config.toml
num_hidden_layers = 14
experts_per_token = 4
d_expert = 64
d_shared_expert = 0
normalize_top_k = false
balance_loss = 0.00894
n_groups = 4
norm_place = "pre"
attn_scale = 0.125
parallel_block = false
learning_rate = 0.0016
lr_mult_qkv = 0.5
lr_head = 0.00852
schedule = "wsd"
Below are experts of layer 11 (counted from 0) of a mixture-of-experts language model. Rows are named router (the router's row for the expert), gate (a neuron's input weights, with its number), up (a neuron's input weights, with its number), down (a neuron's output weights, with its number) and show model dimensions 0-127. Each number is 200 + 20 x the weight over its row's rms, rounded and kept within 0 to 999.
After each expert's rows: a language model's description of what the expert responds to; "gets" lists some tokens that make up at least twice as much of what it gets as of all text. This comes from a sample of Wikipedia text that the model never trained on. Tokens count by the router's weight.

# expert 24
router,189,206,152,201,202,233,179,170,202,197,198,158,184,175,222,208,205,165,177,192,223,177,208,184,220,213,193,179,181,227,243,206,213,219,208,232,230,188,236,229,198,184,219,188,215,182,200,204,217,210,196,181,205,221,200,209,214,209,211,181,223,186,235,193,165,198,198,236,212,177,190,221,178,240,192,190,268,210,220,181,209,191,223,164,213,200,192,183,192,187,219,188,201,176,211,187,221,201,175,205,199,203,220,197,225,166,200,228,214,208,195,159,222,191,234,235,168,192,209,177,206,217,181,189,208,227,187,183
gate0,223,158,166,178,230,215,193,172,182,197,219,189,203,211,209,200,199,199,179,214,169,205,210,208,201,199,217,168,183,191,205,173,201,218,200,209,208,199,221,207,207,212,209,197,212,206,164,208,220,208,186,149,214,207,169,215,195,217,196,210,194,183,177,190,201,218,199,183,209,226,199,200,213,217,224,156,212,209,187,232,182,176,132,179,227,185,189,177,202,186,184,178,212,199,176,184,168,194,191,181,191,217,141,175,202,206,194,238,207,181,176,185,211,242,192,207,193,211,185,207,250,179,184,234,180,215,210,199
up0,205,204,163,194,182,207,159,187,210,201,203,192,214,197,189,213,180,188,181,203,195,240,186,188,199,207,193,182,177,175,227,191,219,238,207,211,246,213,215,228,206,263,211,197,255,232,189,214,233,176,179,216,227,154,196,195,190,176,212,175,194,209,219,212,209,220,207,227,166,174,196,175,201,218,214,216,204,187,186,187,194,175,171,201,208,249,210,174,196,199,232,214,162,186,214,151,197,173,203,192,204,222,162,181,218,199,201,207,196,228,211,219,209,194,204,180,213,214,179,216,227,206,174,228,188,201,192,200
down0,217,228,215,212,193,201,198,150,213,185,207,242,206,217,186,197,212,202,165,252,187,193,166,191,204,201,232,238,219,206,201,229,214,185,187,160,170,219,198,225,204,217,195,215,218,190,205,208,213,202,206,196,201,214,218,192,216,195,179,209,164,204,216,180,177,188,181,196,215,191,197,198,217,230,173,190,209,208,207,177,219,189,199,179,206,197,224,158,180,198,186,188,192,212,238,208,195,199,213,238,190,220,184,192,225,211,199,192,192,143,155,178,231,201,215,186,215,175,181,167,218,210,175,233,220,199,228,193
What it handles: Quantity words and number words such as most, all, several, two, often before of, years, times, e.g. Most runs, all-rounder.
gets: " one", " all", " two", " first", " most", " three"

# expert 29
router,181,207,189,194,180,264,172,167,218,193,188,147,190,182,190,192,216,205,196,200,231,193,195,201,228,217,162,177,202,222,221,229,203,200,235,222,207,215,236,188,193,204,228,212,212,176,228,189,203,250,217,183,207,238,188,189,219,207,220,148,207,178,234,208,200,193,229,223,190,184,227,215,180,198,195,184,244,190,192,183,222,223,214,192,218,176,177,172,183,184,237,190,192,208,254,182,226,217,192,189,198,200,240,215,212,185,200,214,210,220,217,202,213,179,208,220,181,202,200,174,209,206,208,207,194,236,170,208
gate0,173,200,186,181,210,205,218,184,196,179,225,185,165,206,206,205,182,203,199,183,192,228,204,194,150,204,193,209,201,235,178,216,224,172,194,173,199,176,195,188,238,182,206,178,199,202,244,220,207,208,212,232,200,202,176,190,172,200,203,206,235,184,190,186,229,193,212,222,175,163,188,207,160,195,195,191,189,201,195,198,189,195,226,211,232,209,225,201,197,209,204,225,160,166,255,219,197,183,185,199,176,199,203,233,216,205,179,200,198,203,200,191,179,190,162,186,179,204,165,191,193,252,187,183,206,207,189,198
up0,207,190,209,219,147,209,212,235,228,197,229,207,178,205,191,202,191,200,195,252,231,185,171,192,245,238,217,180,214,175,195,188,199,204,186,202,201,184,182,191,175,173,199,198,212,191,177,232,173,226,200,249,178,162,236,184,240,218,213,197,170,205,173,226,187,198,214,212,218,197,196,184,235,194,197,167,189,207,183,212,200,245,167,177,188,201,192,190,167,234,186,207,197,214,172,206,179,179,264,195,199,210,221,192,172,194,209,203,203,176,192,206,185,175,192,190,206,219,197,209,211,199,179,189,204,187,198,188
down0,198,190,219,193,230,228,202,202,210,208,214,182,161,230,221,178,196,242,217,194,199,202,203,198,206,208,220,194,175,195,172,180,188,176,217,232,208,189,248,198,204,160,182,219,202,220,191,210,200,171,182,193,179,200,210,213,238,204,228,205,198,197,207,215,189,233,198,165,194,186,186,208,191,168,205,162,197,185,192,203,220,205,229,187,185,188,184,176,203,228,195,207,236,191,186,239,217,256,232,199,209,169,185,191,206,203,216,213,204,174,235,180,191,209,203,178,214,182,208,202,168,244,187,199,198,148,173,202
What it handles: Surname particles and first names like van, von, de, Chris, plus prepositions of place or title like at, in, near, Countess of.
gets: " at", " de", " in", " De", " Se", " of"

# expert 26
router,176,208,188,196,188,223,155,178,225,200,176,168,192,186,213,193,194,179,204,198,217,151,200,194,233,207,191,195,171,227,210,208,198,201,221,212,196,214,282,185,201,189,203,183,226,174,218,218,228,199,213,180,215,224,221,204,201,209,203,172,198,195,211,192,203,216,202,225,208,162,240,209,167,226,213,207,297,206,221,185,210,213,206,190,214,194,183,183,195,187,225,197,187,221,268,181,230,193,187,183,196,212,220,208,219,182,223,226,210,197,205,177,233,199,220,207,168,192,197,174,203,201,198,183,205,236,174,171
gate1,186,176,197,218,214,221,192,193,201,171,182,187,169,169,204,228,198,180,190,198,204,177,216,219,169,183,193,199,191,204,209,198,201,199,188,192,238,162,189,197,200,169,204,186,194,208,177,176,174,172,170,217,199,220,203,203,234,172,232,214,215,185,194,204,217,205,187,226,185,195,211,208,203,199,240,186,201,214,194,199,193,230,191,214,213,219,195,217,214,177,200,186,209,220,172,197,177,202,221,193,201,218,233,197,181,196,215,198,196,174,189,195,241,187,210,195,178,187,190,230,203,210,181,226,174,211,226,200
up1,207,200,210,204,193,211,189,182,199,177,165,203,181,173,192,243,206,170,196,210,188,162,194,208,190,176,195,204,204,199,191,188,208,196,173,179,221,168,198,199,192,179,193,193,192,202,182,188,169,173,176,227,200,221,193,195,237,169,234,214,202,187,193,213,223,221,187,221,199,211,211,195,207,197,242,166,208,208,214,209,177,208,198,211,192,209,194,198,205,180,185,179,198,217,166,195,200,208,234,212,204,215,226,173,190,203,222,204,188,189,194,202,241,192,185,197,179,195,199,236,183,197,176,241,189,202,234,209
down1,187,224,204,204,245,171,182,192,196,205,189,293,216,212,199,227,204,211,216,191,221,186,256,209,203,227,214,190,199,193,161,184,181,208,191,204,206,222,166,191,204,184,199,219,182,211,171,194,194,200,198,230,191,230,221,236,204,203,192,178,227,191,190,204,199,222,205,197,199,213,205,168,187,190,176,203,236,225,172,225,217,208,224,193,201,193,193,200,208,206,193,197,157,224,175,190,216,187,224,185,212,194,197,210,184,203,214,187,192,195,172,164,197,200,224,210,202,242,222,210,165,205,180,211,229,186,225,173
What it handles: Prepositions and clause-linking words in narrative prose, such as of, for, by, due to, after, when, despite, However.
gets: " of", " for", " in", " with", " to", " by"

# expert 51
router,205,222,212,173,190,295,179,176,238,198,212,93,191,202,215,198,204,209,189,204,237,196,224,194,205,216,158,185,201,208,224,188,175,191,215,200,187,204,219,210,232,186,224,187,187,186,189,225,221,210,218,184,213,232,201,184,217,210,202,178,222,203,245,210,201,189,216,226,226,170,190,206,186,207,192,209,216,198,205,185,210,228,231,190,207,234,171,199,189,197,221,215,212,192,235,169,233,191,172,191,192,196,214,208,208,185,207,218,208,182,198,193,220,181,217,214,151,181,218,210,207,195,190,189,206,222,220,223
gate0,167,227,226,198,196,221,211,180,178,206,187,182,199,195,214,205,193,207,230,229,206,174,218,229,210,223,200,193,210,189,207,177,242,216,171,162,209,217,206,230,214,192,213,187,199,204,195,203,236,243,223,208,190,206,214,171,193,192,209,219,153,205,202,171,194,165,224,197,183,192,203,224,166,200,161,203,216,212,210,232,188,221,227,199,188,196,162,194,214,184,194,184,196,173,187,206,220,185,210,205,192,223,189,238,199,178,199,188,178,209,198,199,199,232,206,187,201,216,196,206,211,219,180,213,201,196,202,208
up0,195,158,222,201,190,198,199,204,240,208,196,184,203,188,208,176,178,157,190,200,179,209,220,221,219,211,237,179,182,172,235,203,213,206,236,214,176,203,202,197,165,196,208,180,225,238,210,201,165,217,205,215,180,164,213,193,228,186,145,218,237,200,201,201,212,225,163,169,191,240,204,163,223,226,211,179,195,206,167,234,197,195,205,203,190,190,181,207,151,211,220,198,202,228,201,190,195,197,201,184,209,193,181,181,195,209,203,195,173,201,197,172,211,191,172,175,210,221,223,195,208,165,175,208,174,194,202,206
down0,204,200,198,200,256,228,201,212,198,218,178,174,198,216,189,185,180,181,218,205,224,206,174,183,125,219,154,178,163,174,190,202,217,155,182,218,208,198,195,195,191,189,219,217,231,222,218,199,177,192,220,193,169,207,189,158,217,226,203,201,215,200,197,215,202,210,198,201,182,191,220,207,204,190,199,187,183,219,202,187,211,206,179,200,184,164,213,182,209,184,205,192,187,190,196,235,230,205,153,179,200,230,216,200,206,180,242,173,181,189,185,173,214,198,241,164,179,210,203,210,200,203,233,156,170,194,193,208
What it handles: Capital letters and inner word pieces of non-English place and personal names, such as j in Trondhjem, qu in Yangquan, and Kh.
gets: " N", " W", " H", "j", " Y", "h"

# expert 28
router,185,205,184,168,213,299,164,170,234,203,187,151,177,207,197,174,218,192,175,194,230,171,191,195,220,207,188,206,211,232,216,203,193,221,212,215,210,203,216,198,218,188,218,200,186,188,208,208,215,223,206,161,202,222,199,170,214,209,213,181,201,186,230,194,184,197,217,214,220,187,246,219,180,202,208,190,287,186,213,188,201,224,201,179,212,192,171,173,183,188,231,179,177,198,229,182,211,225,160,200,194,221,211,231,217,165,215,212,210,214,213,180,239,202,189,204,183,171,205,181,197,212,191,197,185,231,166,207
gate0,187,204,206,204,184,220,191,178,176,203,210,190,229,234,176,205,218,234,189,166,209,139,202,187,186,190,196,182,220,241,181,235,150,223,216,182,213,223,212,202,169,231,179,156,202,203,196,189,218,173,186,200,187,201,186,171,201,177,205,166,202,191,221,211,184,202,172,231,199,196,203,222,186,189,194,196,246,207,205,167,191,174,191,207,215,216,198,195,199,198,207,231,230,176,241,231,250,194,219,242,193,177,197,225,169,193,180,153,195,196,223,215,192,207,229,223,197,215,242,187,206,216,198,161,186,186,231,197
up0,183,198,184,211,184,223,200,190,185,192,220,200,222,234,172,199,204,233,197,197,188,153,205,201,176,193,211,194,223,229,187,208,157,227,214,180,220,200,202,200,171,225,187,165,207,197,208,216,199,178,188,183,202,194,177,167,203,174,211,192,194,205,229,210,194,202,185,230,192,185,194,236,182,195,177,221,238,210,214,173,187,149,192,206,219,223,205,198,188,182,207,219,227,180,239,219,247,175,224,233,181,171,182,211,178,197,205,153,186,195,222,226,192,200,228,223,214,205,227,203,203,228,197,161,192,154,253,199
down0,188,209,221,177,196,196,180,181,170,218,211,273,227,186,163,213,187,236,214,194,182,197,215,220,222,205,192,202,196,197,204,206,193,184,208,179,188,205,138,229,185,202,202,223,204,210,198,202,231,200,181,211,190,208,190,172,203,224,188,201,204,210,216,224,186,198,205,223,206,228,197,230,194,223,220,203,196,193,196,232,199,152,226,200,206,195,196,195,213,182,187,205,207,227,205,177,187,185,175,211,203,196,218,200,163,219,185,212,187,187,161,230,188,226,223,235,176,204,223,184,168,157,200,199,224,245,214,228
What it handles: Table bars, list dashes and first names in sports squad tables and lists, such as Davide, Joe, John; also v. in court case names.
gets: " |", "-", "',", ":", " John", "|"

# expert 30
router,170,206,177,200,207,306,176,179,232,191,184,156,180,187,205,178,196,183,182,187,203,185,191,189,219,219,196,197,176,234,238,210,185,208,206,211,200,201,243,220,235,172,218,181,208,176,213,214,209,204,214,167,203,218,203,171,201,200,204,178,193,191,240,191,192,210,216,205,207,178,229,232,176,234,199,208,267,206,231,200,215,218,208,172,212,215,193,182,185,182,236,182,180,194,221,170,209,215,186,193,178,209,209,225,210,141,204,216,214,192,211,204,231,181,197,212,168,185,206,185,195,225,193,208,196,209,175,225
gate35,203,188,200,184,183,181,218,195,190,232,194,201,200,212,163,160,206,195,192,203,183,205,179,204,203,148,155,168,188,185,171,182,172,224,200,222,210,171,200,189,195,216,180,195,231,187,158,203,205,238,185,192,224,177,231,220,206,193,192,200,190,204,184,199,148,190,214,198,186,211,226,208,185,221,191,211,199,214,230,197,199,177,186,181,199,210,225,228,185,237,201,212,220,223,201,195,204,229,229,186,257,208,205,201,233,196,227,211,195,228,204,182,208,229,202,226,151,193,168,213,218,220,186,176,165,208,204,212
up35,193,209,191,199,211,230,184,203,204,189,212,189,209,194,238,238,183,198,204,199,211,192,202,211,211,240,242,221,195,197,228,217,213,167,205,182,178,235,208,200,187,178,206,219,175,212,249,196,214,167,202,209,174,204,168,177,176,207,208,201,219,203,236,204,236,201,185,209,207,203,194,184,207,190,228,182,193,188,171,199,195,222,217,213,194,175,183,168,211,158,209,191,180,188,221,224,180,177,174,228,148,188,189,187,174,182,186,208,209,171,196,221,183,170,200,176,243,207,239,183,184,179,208,215,216,203,188,186
down35,208,219,199,182,228,222,202,144,229,176,192,151,202,206,188,170,213,216,209,236,199,203,171,221,156,208,187,199,208,208,215,200,157,175,164,197,215,210,216,195,221,163,194,219,200,194,203,212,203,171,179,221,206,227,201,196,201,215,210,189,200,178,196,222,182,214,213,196,244,205,219,204,223,195,197,206,177,211,239,231,166,192,229,199,241,198,195,191,181,162,175,167,166,215,196,202,202,214,182,190,233,223,219,193,238,164,199,213,205,178,197,192,208,206,210,219,232,201,184,174,219,198,199,212,208,192,186,242
What it handles: Table pipes, dashes and country codes in sports rosters and results, plus words before player names, e.g. FRA, third seed, Russian president.
gets: " |", "-", "|", ":", ";", " FRA"

# expert 34
router,182,219,192,200,195,224,155,173,238,195,179,174,189,184,196,186,203,189,210,204,215,164,193,184,238,213,202,197,153,210,198,203,190,210,226,228,198,217,282,189,203,183,212,188,235,185,209,196,214,211,215,198,199,216,211,199,207,211,214,164,207,205,223,208,197,205,210,214,201,176,237,210,174,209,204,201,302,211,224,200,212,219,208,185,222,191,189,170,195,181,227,187,199,223,257,192,215,212,203,199,192,202,219,213,226,172,216,230,223,192,224,186,215,199,223,206,190,199,209,205,214,221,196,200,212,222,174,211
gate1,192,204,175,192,173,178,197,228,193,163,183,206,205,200,194,194,192,195,234,247,193,222,219,206,191,216,226,194,118,176,183,192,196,208,167,199,201,209,221,208,191,222,195,209,183,199,222,188,172,240,172,191,232,225,210,185,210,199,187,207,160,187,197,213,178,174,222,221,210,179,173,203,192,177,186,225,207,161,212,187,169,193,218,196,211,218,211,183,213,192,189,198,230,165,184,230,195,198,221,176,185,216,175,212,213,191,205,206,193,232,228,217,195,221,179,167,193,254,201,192,191,163,250,203,184,191,214,183
up1,185,220,197,201,206,190,226,212,190,186,224,197,233,195,203,190,222,185,202,209,190,210,234,190,152,198,164,207,240,190,153,201,185,187,207,170,179,215,226,174,187,197,212,167,177,185,219,241,183,190,212,182,189,198,193,180,204,206,206,230,149,191,201,164,210,199,229,186,172,223,198,176,234,200,226,204,201,215,213,228,207,199,197,177,210,187,210,194,218,193,180,208,163,237,197,228,211,263,213,180,224,213,184,190,223,223,193,205,177,180,189,181,183,179,221,186,214,206,225,224,180,204,178,205,220,186,207,218
down1,200,209,188,216,183,210,176,196,223,201,186,178,200,212,199,224,231,196,190,197,187,181,193,215,208,195,180,196,211,205,214,230,209,191,157,189,246,187,153,198,258,209,215,170,225,259,195,207,201,198,218,164,143,214,197,199,182,163,213,198,223,223,200,207,217,188,222,196,211,174,209,194,190,157,213,193,230,183,176,179,195,205,186,192,194,176,185,221,161,248,204,207,226,202,229,226,176,230,208,196,187,198,208,180,183,197,201,185,227,212,204,220,162,209,167,212,197,169,180,203,182,213,200,248,208,187,186,203
What it handles: Prepositions inside running prose, before the, a or his, such as in, of, at, after, during, despite, without.
gets: " in", " of", " for", " at", " to", " by"

# expert 18
router,193,204,192,180,192,237,195,175,231,204,171,148,205,202,201,208,203,189,216,206,224,195,174,180,199,209,187,192,179,215,221,190,203,222,203,203,228,188,300,195,189,189,216,188,246,188,203,196,207,197,183,205,212,200,190,179,211,184,189,200,177,161,253,200,192,194,209,211,191,171,247,233,168,212,207,203,255,224,225,194,208,228,228,205,207,197,213,180,227,187,209,180,179,199,212,173,193,189,205,162,194,210,205,205,238,169,182,218,192,196,206,156,222,178,243,222,186,199,217,187,205,224,189,198,194,228,190,197
gate1,207,181,182,186,216,205,235,233,185,241,187,199,161,212,210,194,188,202,212,211,240,210,211,178,198,199,196,194,199,223,226,165,233,205,188,163,193,206,222,180,208,197,172,207,237,190,226,203,231,183,207,224,246,256,175,224,214,204,201,184,183,188,224,180,195,162,194,185,214,162,198,189,150,229,179,214,198,235,199,214,199,211,239,209,199,196,228,193,219,189,220,225,236,236,179,200,159,167,216,190,203,182,182,165,185,187,220,173,180,202,173,217,200,220,220,192,191,190,197,215,218,213,166,199,191,201,197,172
up1,202,175,220,205,205,198,168,203,173,237,186,196,195,203,215,190,207,176,213,216,174,177,212,211,186,181,223,225,193,203,173,202,180,225,219,205,207,208,200,206,186,184,227,199,199,189,178,219,191,186,214,157,199,192,200,216,231,205,238,209,181,196,197,173,222,176,201,212,161,169,225,196,189,219,259,167,175,182,237,198,227,183,180,152,228,244,169,201,211,218,217,189,195,212,217,213,211,201,226,197,164,204,182,202,180,216,204,192,205,206,189,229,225,184,177,224,172,194,206,204,157,179,195,209,192,218,182,223
down1,243,207,214,210,181,187,175,205,202,223,231,142,210,187,196,170,191,171,201,211,216,226,198,167,227,174,219,209,196,198,213,211,228,196,204,182,189,222,216,220,222,219,184,201,179,192,181,188,164,187,231,174,223,191,204,160,199,235,201,203,206,221,207,202,204,176,219,185,211,169,210,186,199,185,207,218,212,229,202,190,205,149,215,205,251,202,197,182,208,217,199,227,180,201,178,220,201,210,233,199,210,230,189,207,219,204,176,165,207,200,189,209,207,202,183,204,203,218,196,194,173,210,192,222,188,203,205,195
What it handles: Main verbs like was, is, became, took right after It or He, mainly in species stubs, e.g. It was described; also table row-start pipes.
gets: " was", " is", " as", " be", " were", " been"

# expert 3
router,203,201,187,183,196,255,208,185,232,199,180,141,190,203,201,202,218,189,211,205,213,193,199,158,215,197,190,236,161,206,199,201,203,228,214,214,186,202,264,174,193,198,194,192,244,170,205,204,216,200,187,205,236,212,190,193,217,202,183,176,193,206,227,204,174,228,197,199,205,179,210,202,164,199,185,189,248,162,197,178,229,201,215,198,192,220,216,203,204,171,210,175,176,198,229,191,199,211,180,207,192,193,204,223,229,181,200,220,235,182,186,172,218,224,225,234,182,210,194,193,203,200,196,202,189,249,202,187
gate0,193,190,183,211,170,211,201,206,197,206,216,199,220,221,230,141,183,187,196,221,217,176,204,190,199,210,197,181,163,209,210,225,198,192,214,214,196,214,202,181,206,188,185,212,207,188,213,191,235,188,164,239,193,241,209,203,194,200,177,187,203,158,164,170,197,215,173,179,184,209,187,165,184,190,197,180,179,168,206,205,205,190,192,182,168,233,225,204,192,174,220,195,186,227,191,204,225,232,268,207,175,178,201,189,200,204,230,194,246,213,222,213,188,184,213,225,200,197,243,205,209,230,198,179,216,214,202,226
up0,151,227,203,190,193,188,193,160,195,174,184,191,207,205,213,208,190,198,208,197,199,208,218,223,182,188,171,228,181,221,204,188,227,243,235,212,178,195,208,210,183,183,186,198,210,194,180,194,208,185,204,193,201,216,203,195,186,216,213,190,197,171,148,226,216,228,173,196,187,184,190,233,189,212,211,224,251,198,198,207,185,204,166,200,198,217,215,221,200,209,262,209,172,178,193,188,194,183,205,199,169,206,200,234,218,189,212,197,185,231,203,222,227,187,198,192,218,172,220,165,222,201,198,194,236,168,193,178
down0,179,217,195,163,186,207,214,186,194,179,167,190,180,191,196,232,176,219,182,200,188,208,193,211,191,178,188,189,202,229,207,210,168,162,237,181,202,218,219,210,192,229,203,250,216,222,180,167,183,207,201,196,209,195,214,196,195,202,196,212,209,178,185,201,199,191,182,196,155,218,189,179,209,173,212,198,184,220,161,187,199,224,195,196,206,226,231,225,172,196,188,225,209,204,223,190,194,194,210,197,233,194,186,223,205,197,193,201,196,186,196,187,212,228,194,212,217,206,216,207,210,213,181,179,193,204,209,185
What it handles: Pipe separators between numeric cells in sports, election and climate tables, plus unit words after numbers such as km, ft, lb.
gets: " |", "|", " ft", " on", " /", " km"

# expert 19
router,215,192,184,181,186,268,190,187,235,189,173,169,208,206,198,207,194,184,211,194,214,182,179,211,214,201,171,204,173,210,225,197,213,204,212,205,216,190,288,180,202,188,208,188,237,176,198,199,226,183,184,191,217,213,219,188,200,185,191,185,193,188,226,184,194,229,211,205,191,177,247,223,168,223,198,216,305,220,220,187,224,209,218,195,200,200,215,189,219,200,209,180,191,204,241,173,194,195,195,181,198,211,223,208,235,169,198,231,203,201,218,183,219,194,199,229,193,215,198,170,216,204,191,214,182,239,184,190
gate0,195,215,210,168,207,207,182,202,239,178,223,201,222,208,241,194,204,187,193,229,258,185,180,211,203,206,226,204,162,219,185,188,217,196,246,191,194,189,218,201,171,196,208,200,198,237,239,213,215,238,193,192,241,183,232,212,209,170,203,181,274,203,208,244,201,209,171,199,210,206,188,199,190,195,203,215,168,199,183,201,210,196,235,212,227,189,201,225,260,198,193,161,211,213,184,196,203,206,212,213,185,186,179,196,219,217,202,205,216,200,171,208,225,217,194,190,208,196,192,205,202,224,215,224,204,217,219,175
up0,214,167,186,205,194,186,212,223,180,223,191,192,180,143,175,236,215,197,214,208,172,229,200,193,190,255,168,224,222,191,220,186,210,189,153,215,167,212,182,220,227,188,172,184,210,180,198,180,196,203,214,216,202,194,194,174,232,196,213,174,195,193,194,204,225,175,202,199,190,212,206,201,243,177,192,177,187,225,206,233,184,231,177,180,197,226,141,174,166,193,206,206,193,203,229,219,209,198,183,171,224,213,198,214,167,189,214,203,170,202,202,184,160,187,199,201,180,213,216,199,213,155,199,156,234,173,175,234
down0,203,223,223,188,151,211,202,213,177,243,213,151,212,242,177,208,200,233,179,180,209,208,188,155,189,161,177,203,216,159,174,198,220,189,217,206,232,213,180,158,208,180,200,191,203,192,200,209,200,147,187,170,189,227,201,184,179,209,225,206,198,232,231,215,201,228,203,214,177,202,173,235,184,199,216,206,208,180,224,195,199,190,191,202,166,205,193,186,229,212,212,200,205,193,227,173,198,236,223,171,187,174,210,229,188,199,210,203,173,225,170,214,213,190,231,189,212,207,222,170,220,213,209,211,220,219,190,165
What it handles: Main verbs after a subject in sports and career narratives, e.g. took, made, won, served, plus "On" before dates and pipes in tables.
gets: " |", " was", " on", " had", " took", " made"

# expert 49
router,200,211,200,191,178,248,185,197,242,237,200,152,210,198,218,209,206,187,171,212,202,164,188,193,224,224,168,198,181,217,204,187,215,213,223,227,225,206,237,177,216,179,208,179,215,183,202,216,227,211,194,177,196,195,217,191,234,225,206,175,192,199,234,217,210,191,212,213,202,179,219,205,175,223,219,210,260,195,211,195,220,209,233,180,201,210,204,182,198,188,209,187,215,207,236,170,191,219,179,192,213,204,220,209,233,177,200,199,208,209,182,197,243,197,214,217,179,202,202,160,217,179,186,186,188,210,163,203
gate1,188,216,151,198,211,191,217,211,173,220,194,202,237,203,169,207,178,228,241,187,195,238,254,185,189,222,200,193,201,223,187,207,218,201,209,184,179,233,183,172,222,251,175,202,195,169,201,211,184,210,214,190,176,143,212,204,208,183,198,206,222,218,203,179,232,219,194,194,200,228,178,249,210,253,188,169,181,199,215,204,153,209,203,198,229,224,188,216,184,157,209,212,207,181,201,188,178,209,201,213,190,189,195,204,209,230,157,194,192,170,174,212,214,188,198,225,190,203,235,202,202,195,220,202,222,185,195,238
up1,210,218,184,208,211,230,199,228,198,184,169,190,195,221,180,209,173,208,193,203,213,256,186,186,207,236,191,169,182,216,225,173,225,211,216,161,247,182,213,174,213,191,177,205,222,216,253,203,194,193,179,186,182,190,211,192,226,214,197,174,188,217,223,198,236,208,222,196,209,204,217,189,164,211,195,200,210,166,267,190,202,202,216,140,189,182,186,161,210,208,209,192,177,212,232,204,188,170,163,204,187,216,193,209,203,176,204,239,200,215,175,178,185,217,226,170,175,194,189,191,168,225,204,194,186,188,187,235
down1,188,185,192,157,207,222,200,227,187,188,194,166,187,174,195,194,213,203,201,189,211,231,194,170,178,168,193,181,222,222,229,160,244,227,199,169,219,197,188,188,179,239,226,201,186,226,218,210,221,205,191,154,168,189,179,234,180,214,192,195,206,188,192,180,242,224,195,175,194,211,222,218,219,223,171,184,170,175,191,195,180,207,197,184,183,181,210,216,202,184,200,210,185,211,187,175,219,181,192,183,211,205,164,165,176,205,184,208,194,198,198,177,205,211,204,196,199,220,184,202,175,191,199,199,205,196,218,208
What it handles: Institution nouns and degree names in education histories, e.g. University, School, College, Academy, B.Sc., graduated from.
gets: " University", " the", " School", " College", " school", " a"

# expert 25
router,170,209,178,199,182,249,162,184,222,193,187,173,189,185,197,189,201,181,206,201,207,165,187,197,227,215,202,198,156,214,224,201,202,220,210,224,196,201,269,200,199,186,210,193,227,186,212,211,217,213,211,183,203,232,221,177,213,220,221,179,199,184,217,203,187,198,203,221,218,171,207,214,170,221,203,219,318,203,206,187,224,199,222,190,196,210,174,182,195,175,220,184,181,210,257,192,223,187,197,180,194,223,211,200,201,170,209,223,209,202,208,176,229,207,213,208,169,200,195,183,212,221,184,199,192,222,165,179
gate1,196,198,171,193,165,209,208,192,192,195,197,188,231,178,214,207,163,198,221,179,192,213,162,237,185,169,215,232,194,194,214,184,161,196,212,166,197,202,204,187,212,206,185,223,177,201,205,184,185,199,191,194,200,228,218,171,223,172,199,188,224,174,208,203,205,232,195,212,195,138,180,164,206,177,178,208,225,205,186,181,183,169,233,203,175,183,210,172,170,198,220,197,182,212,214,206,201,180,256,192,231,213,175,176,223,206,196,233,209,183,193,160,204,191,176,179,183,186,213,210,180,207,223,221,219,224,236,236
up1,209,169,209,191,193,203,196,175,204,185,203,189,179,207,172,187,148,184,227,184,181,163,181,216,202,206,229,169,201,171,215,195,196,182,188,215,186,180,206,214,193,199,183,218,158,207,232,198,185,220,176,188,221,239,186,215,201,182,193,206,225,164,180,222,210,192,221,174,205,187,186,210,222,189,214,211,205,199,214,190,157,184,200,202,202,187,195,197,188,175,233,213,190,177,180,185,207,200,187,185,195,191,205,248,215,216,212,206,210,184,184,197,221,209,168,182,150,188,219,208,162,216,206,210,189,205,185,171
down1,214,191,162,207,200,213,219,194,240,243,197,242,177,205,196,217,179,212,187,231,211,187,221,192,191,229,195,179,219,161,172,189,206,212,226,194,215,201,145,212,198,138,180,195,180,184,171,202,202,203,191,202,193,170,204,197,180,202,183,205,208,188,205,211,160,221,210,228,209,220,195,237,217,197,240,182,224,203,202,230,204,243,196,209,177,210,217,206,233,211,207,200,198,194,197,167,216,220,166,214,224,215,203,197,210,186,173,208,205,197,214,213,231,149,186,237,208,180,209,229,213,218,177,155,198,212,137,190
What it handles: Prepositions joining noun phrases, mostly "of", also in, for, by, from, among and against, e.g. member of, Coach of, goal by.
gets: " of", " in", " for", " by", " from", " to"